config.yaml
d_expert: 96
d_shared_expert: 0
init_std_router: 0.0161
init_std_o: 0.00866
lr_mult_up: 1.25
max_grad_norm: 2.0
warmup_steps: 200
doc_mask: true
Below are experts of layer 5 (counted from 0) of a mixture-of-experts language model. Rows are named router (the router's row for the expert), up (a neuron's input weights, with its number), down (a neuron's output weights, with its number) and show model dimensions 0-127. Each number is 500 + 25 x the weight over its row's rms, rounded and kept within 0 to 999. Numbers have three digits each.
Before each expert's rows: a language model's description of what the expert responds to; "comes after" lists some tokens at least twice as common just before its tokens as in all text. This comes from a sample of Wikipedia text that the model never trained on. Tokens count by the router's weight.

# expert 32
Description: Line breaks in structure. Line breaks ending infobox fields, table rows, list items and paragraphs, plus section heading markers like === and ==.
comes after: " |", ")", ".", "\n", " =", "---|---|---|---|"
router:464519472492530512518506530492517495521511509457515479561499526522497535478547519476453514502494472498529514508477515500442505496538486530522480526491522475466492476518488487526503508479515491503518528488523509514526485493488501480474468512522546509498486453504516500453502532498575496479513448525470474521476516484466526511490474501505488481489456483525509477473507475534472472581494
up1:445509531468522505477506525512468501526505546521440482511458561515492549499485531490507542470486517525509507543510480479465519509480488500460499486464505505495492444499522498481478512498517492472460462507532510506486488506497486484519513491553505470525485487512508502514442502443506513470500476518500457516501516526494522478488502526504491484501450503531509480534547474541520527520540
down1:546530544483512459452507465500514518508538464464490528503494480500534520499476532520458478505492460495491509473451472467523507460490497531477502474523511477544478500509509529510504515504474495516549517508469466509520513494458569488476543482508533509514493520494487516514453509551512480526465511448496501482548470465535456501491492473518495502487521509511522493493507500496467516486482

# expert 7
Description: Mid-word syllable pieces. Short vowel-ending syllable pieces early in a word, such as c-ra-ze, gla-morous and ca-usal, plus occasional digits inside numbers.
comes after: " ", " A", " c", " C", " P", " p"
router:484480499507525501515472526520493473537528496537542485526505559476498548478538519487472476562539499484497496503472511491487519488478460505490501495447501490484535476495493498519522492469505494558517505497473487495498505509494509436491492446535512544464509478478537533511483483497516532505523474435500495479481520510448483545519485506540485503471487507520475467503526495527465500508480
up0:497479514515532487490458496491485482534498518529502551493516513528461529524510541519510506521516444499477502477433526482483496522493493486477502470464498501541494503485462458506512486500494474524472523510514492519455500556489533470511479500522517494500498491493498556522518470469530485511520525490525531510508475549536469539445497524520524505496502464484529480474541462549531470488490
down0:492494575520510549506502482501497516507470525526510515507516453507524491507474511493499508456570517522463507532519498520520497548470473496508476504528478466484530539463522493527444528490537542522482502528465493462513486492523547518501513463467533526495497510488491513543526528524523491504505490488470467469498506479533478505470485526468473489500475541514525505455504510472479480510500

# expert 21
Description: Digits in tables. Single digits starting numbers in scores, statistics tables and years, as in 1–1, 31 goals, (1956), plus the column word Apps.
comes after: " ", " (", "1", "–", " $", " ["
router:486510467515496528520478526533508510486473532495497486495520503477473529472494568513500533542507469492489475476501477488520517505487460508496516542497513469502501520531474524482520473496487481540517536477492500512523495488484521497489473440500491571451500459525525505517501508489528522471527480428456462535466529520440503500547493486535483498502493477510516481526526503494462519496510
up1:525509503507476420522491511504449503540475511502456531488518471532482522499480509480491494498542551476478506443536502501471516511499528506482497461572494497478551488473466486489506521515467492537503474498488511496480531473468527488472463508512495460490519529513447514489509513510458501495469480491497452505502500513520489515496545457463482535514482523484491493500492476524526489498534
down1:480477548526495507486519512493491509553483506501483518497540485464504517490460523493500522528520545502514519497480491516467526478467526520532462532470484511496515540502488504474514473458530530512516514475497530539471495487484475489479524552464539425486490516488468474473523466512506508482515497473492526527480476510484492543530439526474498527524449474515467496495477501532533494489473

# expert 1
Description: Infobox field labels. Field names and heading words in infoboxes and lists, such as Career, Total, Party, Website, Population, plus units like km, °, %.
comes after: "-", "==", "|", " •", "Personal", "==="
router:524506469519486497538485488528501513517477524476529523537500500510439527492494536474482493509505491485479470538546465492450515522468511530504529515488528497500484501516472521556516463472504501502504495496500568486479498523475535500490529506511502506532476490533520511497454516488539500481517488498426464505484509490496524516550494484514487499510442479489494501495479487574469502504449
up1:480519495473487499472558482546497499517479477492512467532506504470472533480501553530522483509505514500465505525509487539493527519484470534502483496483498463534508531497503525532498455502501461492522500468502532513478482515498494501501523444495534527536455522567465517477504484498541483530509496503482502507496451488525496553484504479472545485502458462494445455505479500489473524486513
down1:482510484482525534521554513500516490483508510531471494516555524482456535440475460474522509513461527447502512476491529538511482482518498494444497496510483518538512468497493496488522490484488526503469522511496530479476456496521539479503469533550500477495475492474513464504475492512510474513528477484459500571507516499512494500501508497498526482489453513541482542473516525514511497465458

# expert 18
Description: Digits in numbers. Individual digits inside numbers, especially after decimal points in times, percentages, coordinates and sports or election tables.
comes after: ".", "3", "4", "5", "0", "2"
router:552512481500503493509488501525508508497422506464513498505505497516497475491511543458490552528566506495530487478498517504456553463500521493519473511486536523488518513510477504521524474515522490587533513467500503498487510514442459483495477520512494537465512458499551502539509513475518493453506497523475495495457519486513532527507512471490488499489502513533476486491508489512475520514481
up3:503469497470477505534486537489498543486509492470505509422505482494497476464517504510540541521514523480495537486492522458526502475515468534488494520518491491469497508529476524499495501515519447540486540484507531520487520506461500475540505518546547471495534485443509461481526489525536477488476515492487531521490557496501515525491504472464519470538507522499482518489500492475484481493440
down3:503483478507464505508511502510494502493498515463521542503494553508512512496562536492483460456518493506509502489572436511529480493495504482497487528491493477493558533521510452489483501523515488496468535504450501530511470479493461508493500520454502508521480516508483514486497532472467490466538496530472517489467469490508464505498524486500492510516463487461492501441508531551483507534545

# expert 22
Description: Line breaks and brackets. Line breaks after section headings or table rows, and opening brackets or quotes beginning an aside, such as (Winner), (key).
comes after: "\n", ".", "==", " ==", "===", " ="
router:546456494497491484474488510519542498472511519502491533532497525491508517485513502484461500523500465490531461500518499478484519491465523506515494493476521504534493495479509511473510507492465482503511533484529512505531455528464517493423452479540538529499500514504515523543471511488557514476493435487462497508515542508494507528512496493532486481497495432501539493559505476469462518492488
up1:475475514467510484516499518513480472496443490518532500514463532510501443519496498482491524484512514534505479493500517489483507506463546472506511533465504489504490500556498504516484532489480536486495601506550523457512483485470508470524515533518469530512458533514519545516474478489498495461513484504467533508517514498512533552507490528482521520487526472503481491463506458515513534496504
down1:510502488463482530471520515492460529513520546511412475504512533478492462480479477496507461502488490497466499439525514534501493484506473470496504440489510519512464490466513452501495488478483500479503470506486491537519531558507490456460487505500520490484535481519469480466536495521518484554517487483523520513534528467534519490518536479514533516515503522482498523541496509484500514495477

# expert 3
Description: Year and date digits. Digits inside four-digit years and dates, especially the second and third digits, such as 1'9'87 and 20'0'6, plus month names.
comes after: "1", "2", " ", "9", "–", " ("
router:491442487516502493499489516502501489576510529504504477501505500513482588480505545496474530511479512483512476523488477467508529493458440515487518553493508504513502504503504488494462486487448512508545581461500495509513487523474507499499490479499509532508489494510537508515481504491519517512504443444471516505490524464487516514514493498512509475503494474486517472544533487535500453494481
up1:476548523495511505507496501554480493450505513476502511475518516547478508499464516527522494491522474503489533531519505498520483506546509521535454452506484497504489476482502492516516453539466476494526515515499471507538485513512517547546515479489542525474498481496504547518508480477526522476503532487521486444542503486479472531488476488464481477513507487502509485496463454476451481451451
down1:518481479484514505454507496509496510504480491525485521508519520537464492491493479470484518512506512528513483518533468552493502501508484488473499475499544510470456542494479513528524477504502525476477462533509503479509480468504498539524482483533494478456555469479471493459461474453507495526538509493499473451529445478528485482549471466519508456530543527494511479515470516485531546504492

# expert 23
Description: Word and quote openings. Opening quotation marks and brackets, and prefix pieces starting a word, such as com-, dis-, ex-, cre-, pro-, often around song or book titles.
comes after: " (", " \"", "-", " ", "/", "==="
router:515500478544563512486476508529493498526497487500493508518545491519473507483478502491528524548505479484477479484503481514495539528462460498498481549463524467486507547528512502489482497494450533494519519493526503488510487505475510445481476476501556513437483500502524549477479524513504504485533483504500507510474497505480502517539485511583466494500503439499461495515523476515489471483478
up1:524471500495500521483479483500489485521493469471489498470509527479453518490482479537495518515517525499503540527467522511492475529484495492531544515513487520483490511490493515483489471505438495524495502512508491500475480474488446497474477529527540506489464492499496526527476536472518462537512468496560478511464519506486514524520523520506517476482486449491491514551587558473526509448491
down1:470523498485491505468485478514476518515509509511482534529539508523455525503540564487485512462519452466525478472555497507495515488494501471489495527491508490563500498479524503466520537540548494536484500506489542520513469512546493523510484510501477434501481512469493474450486487476475467456487504479471502521526491508467524515476496547511489544496516489507480497484508482485479460534508

# expert 41
Description: Country and place names. Names of countries, cities and nations, often after in or of, such as United States, Japan, Canada, Berlin, British.
comes after: " the", " in", " of", ",", " |", " United"
router:478469484462519511472497500535538507494528495502504483522502493508452520483514500434479506535524479475493500538496497471464501500488461540516509505475495526487556508480500509489471482507515516560516518476454542527524520550475458467502513523509478491504533467462496483482461539518495515479536500493454528492477513489483525535519543496537478448491508510519536501496503489515507440511499
up3:481472504498455516464497500513503517486466454506479529496515492486514491494476516531527501470491479478497571472494482497519494487508503560482531534491497490520460536526534530546492515467482463481516499540520551475492521502509502443473497458501528503496476499527469478517476481492488497507532472504503540516506514488518522535504515492485464444521521542507501498492481496483479454442445
down3:510499441539528474490505513463462514545447526519524541518499482469522468539468477559534468501510486486524510518479523500515489477493499485497496503500508546494494496498502504499505500466477509464500496448537510469503519527493516528523434487515523500542539520523500499569541470508474532500505472523555507510544501494478484494517504506498515496518526469508489499505491534532519543515502

# expert 25
Description: Verb stems and prefixes. Word stems and pieces of mostly Latinate verbs, often after re- or de-, like support, develop, maintain, res-us-citation, re-lin-quishing.
comes after: " re", " ", "s", " de", " to", " con"
router:476455447503536527481501498503498482517453521478550527536524507496486534485488498502503513489501485471502504512521475490507519493473465541491447509509514468519490507510508474472505503455475460516522500455476510530475487510464516487483489475541600523496506480511495511511510502540499532514530499448473460538478506508456526507506503471533463513480530526490523492540515484507511491503527
up1:472513489500450501486501514509506512496463507476477497509466472499450500500508466490480503456464472471514514465470471487526523496522492495475526474498479505496500495518488462486518559505456489505525488429523523466497493520480540493502514456533550503503474472503524495496449502521518460517509519465471460539480496518471503474528491500482484492507544486495576516541501508501472451496492
down1:489564493552542541500518487508489499432504504510504437448525511529509482479483452516521503505490503521562495506514510467473480505507544523524506478506499513503506470542466473540462490551506494498502490529490461489511491501491463487515540464507502520551531514517514512515514496487508546504476526509473482495520474500518531503533495484512465525537501486473497519462477476497489506489538

# expert 43
Description: Line-start list markers. Tokens that start a new line: bullet hyphens in lists and infoboxes, section heading equals signs, and table row pipes.
comes after: "\n", "|", "-", "==", " non", " co"
router:521464456478553479498498546529523460551518505480525552518520503508494558489489541514458516489492497506485513478525479477497514516438495500520488530504494542481486481544490496518474477517469546511508504479510523507486478500476535498456485509531506547510496455485517513455487500474554535458512509466479526496495514487487490503509503506523480474484466550493503458523504493511477475507472
up1:494487482493484506519487511541515532488515500481534473534489432522519510507536517486533513514460471505475454471479484499511450503476519494505465501514492479441540474504485472509539479524509527486486509486527498497492496496468532495513540538526526516486481522521484520509461492469533546484442497499477516573503505512486485509531504490516518501463522501539485539461508462510537534531510
down1:498478472457497455484525524469463522481527527506496497507496458478503499465552540492491524492526500515538474498553479488507470504469547506544535510505490453501531561513530528541493524505540531499529467524498516467478473484504502475483482495515465478469525527545489488486544492493506501536479471555498540500512504536496508534508484498516497522500497483505470531532515517503538511482510

# expert 28
Description: Given names and name starts. First token of personal and place names, usually common first names or capitalized name beginnings, such as John, Mark, Sam-sung, Vi-my.
comes after: " |", ",", "-", ":", " of", " by"
router:511510510494509476480490494537517477509512486500498498510491507499468512449488527448481508517518511470539484478550464483506508481497472523513467551478492507529558486523493476480466478499524491532532558508463526493476481500475495487483487521498533504517511461495487518506504542529511511456540503488501525513486480466478516510521553436567488503495496461550495495556531484479488493517506
up3:511499464478503510518472492557511489508497460475502469472484493536517488518500529484546476489483495474494501512482461462525489464547548550492466499485510515492499491506535484462509486502483518499505485503482518529443513503492506527479454503482480509523505553477510494502481525528528492466489461564487513542482536482497535530480500484533454505508524461474484510547528540459512477509521
down3:534491519532487538484476510570440495485511542528499506493494473495518527531495477500505494440526499445520514487522528502536515482548479451524516479510465497508523498528519491486504502495527534515492494498492494487500532495507539512511517497500479491507518503487506514510512545538488448499485467546498486501450537542499550475502498510505527496553497482473516489481439532485523483486538

# expert 39
Description: Counts and scores. Small numbers as counts, scores and ordinals after dashes or spaces, such as 5–4, 3–2, within the next 3 years, two, three.
comes after: " ", "–", " (", "-", "1", "/"
router:521501444504508530501477534548492472475485453501534465512539520496479533437517512524506533510479482494455471522471468513478524467488475506496493523525505482490529451510500521519513494484511490559528504481527503517533516531471512504480451503494498503508545443511509502488482491512524512487515470456490474529524506474495527518517534504511483496493548516514495414525517483496495489505487
up0:486454493479536503500436513506485503450486481515508453484500502504510475470535518552488485503486526476507502497500524532484554477510512513475509491476507531480480500496505456505435522536518503528535428466482517485496456502475524522537498508506491484518514482477535516465526529503485523472486492487482503552552481493531451485507550477493495495533517510479484489515512511493516475529469
down0:490499517502480522479504500528489484515482510498477540533481518507456487481463528506516439498552509485542484561524490503530486501474523507498530494510458518523476486457502549529520496475533464478515494483485514484547500503515498511499511445537471492493520521484484494529502521530499449491495472493491488510506529493456507550495530508455499529486455504520499546555458524508498495499548

# expert 17
Description: Event and work nouns. Head nouns after the or a in sports and media text, such as season, game, team, film, album, episode, round.
comes after: " the", " a", " The", " first", " his", " this"
router:529515485552478519519460515521510496507500505527533530522525503506482529491514514509491529477505451478513457532525445490460508468515480534486541498492501498472493499502483523506498491486482511498527495484493539529530522497494484492480482480472498491487511471515509562523432525518496520485538491480469447561509516485462515549492549481488493449488458516531503509554513470517499483495499
up1:524512506464445522439502507498502542505542503493504487486525522490511477475465506473481485490521496511530510524505451489513511451497470519472525522477464476538470514506496500488475514546523498478533503447466482555505532498505512511473526453555490487535462516495459502463480493501486520477519521524492500490499507532478507514491500487508561450505516453501505510524481521518476457533514
down1:509503519473491487539507508496516506508487487495509440495531487493513462523490511477482456478506446484515528537531473534513495449502483486501511479479479504477441454509483505477484545525510509494449512448517506512500529524514517530487493497539457461497513519449503508487499479504519484501540551524514488553567525496487481497486526516476499511523493530502499524513490519508565537504497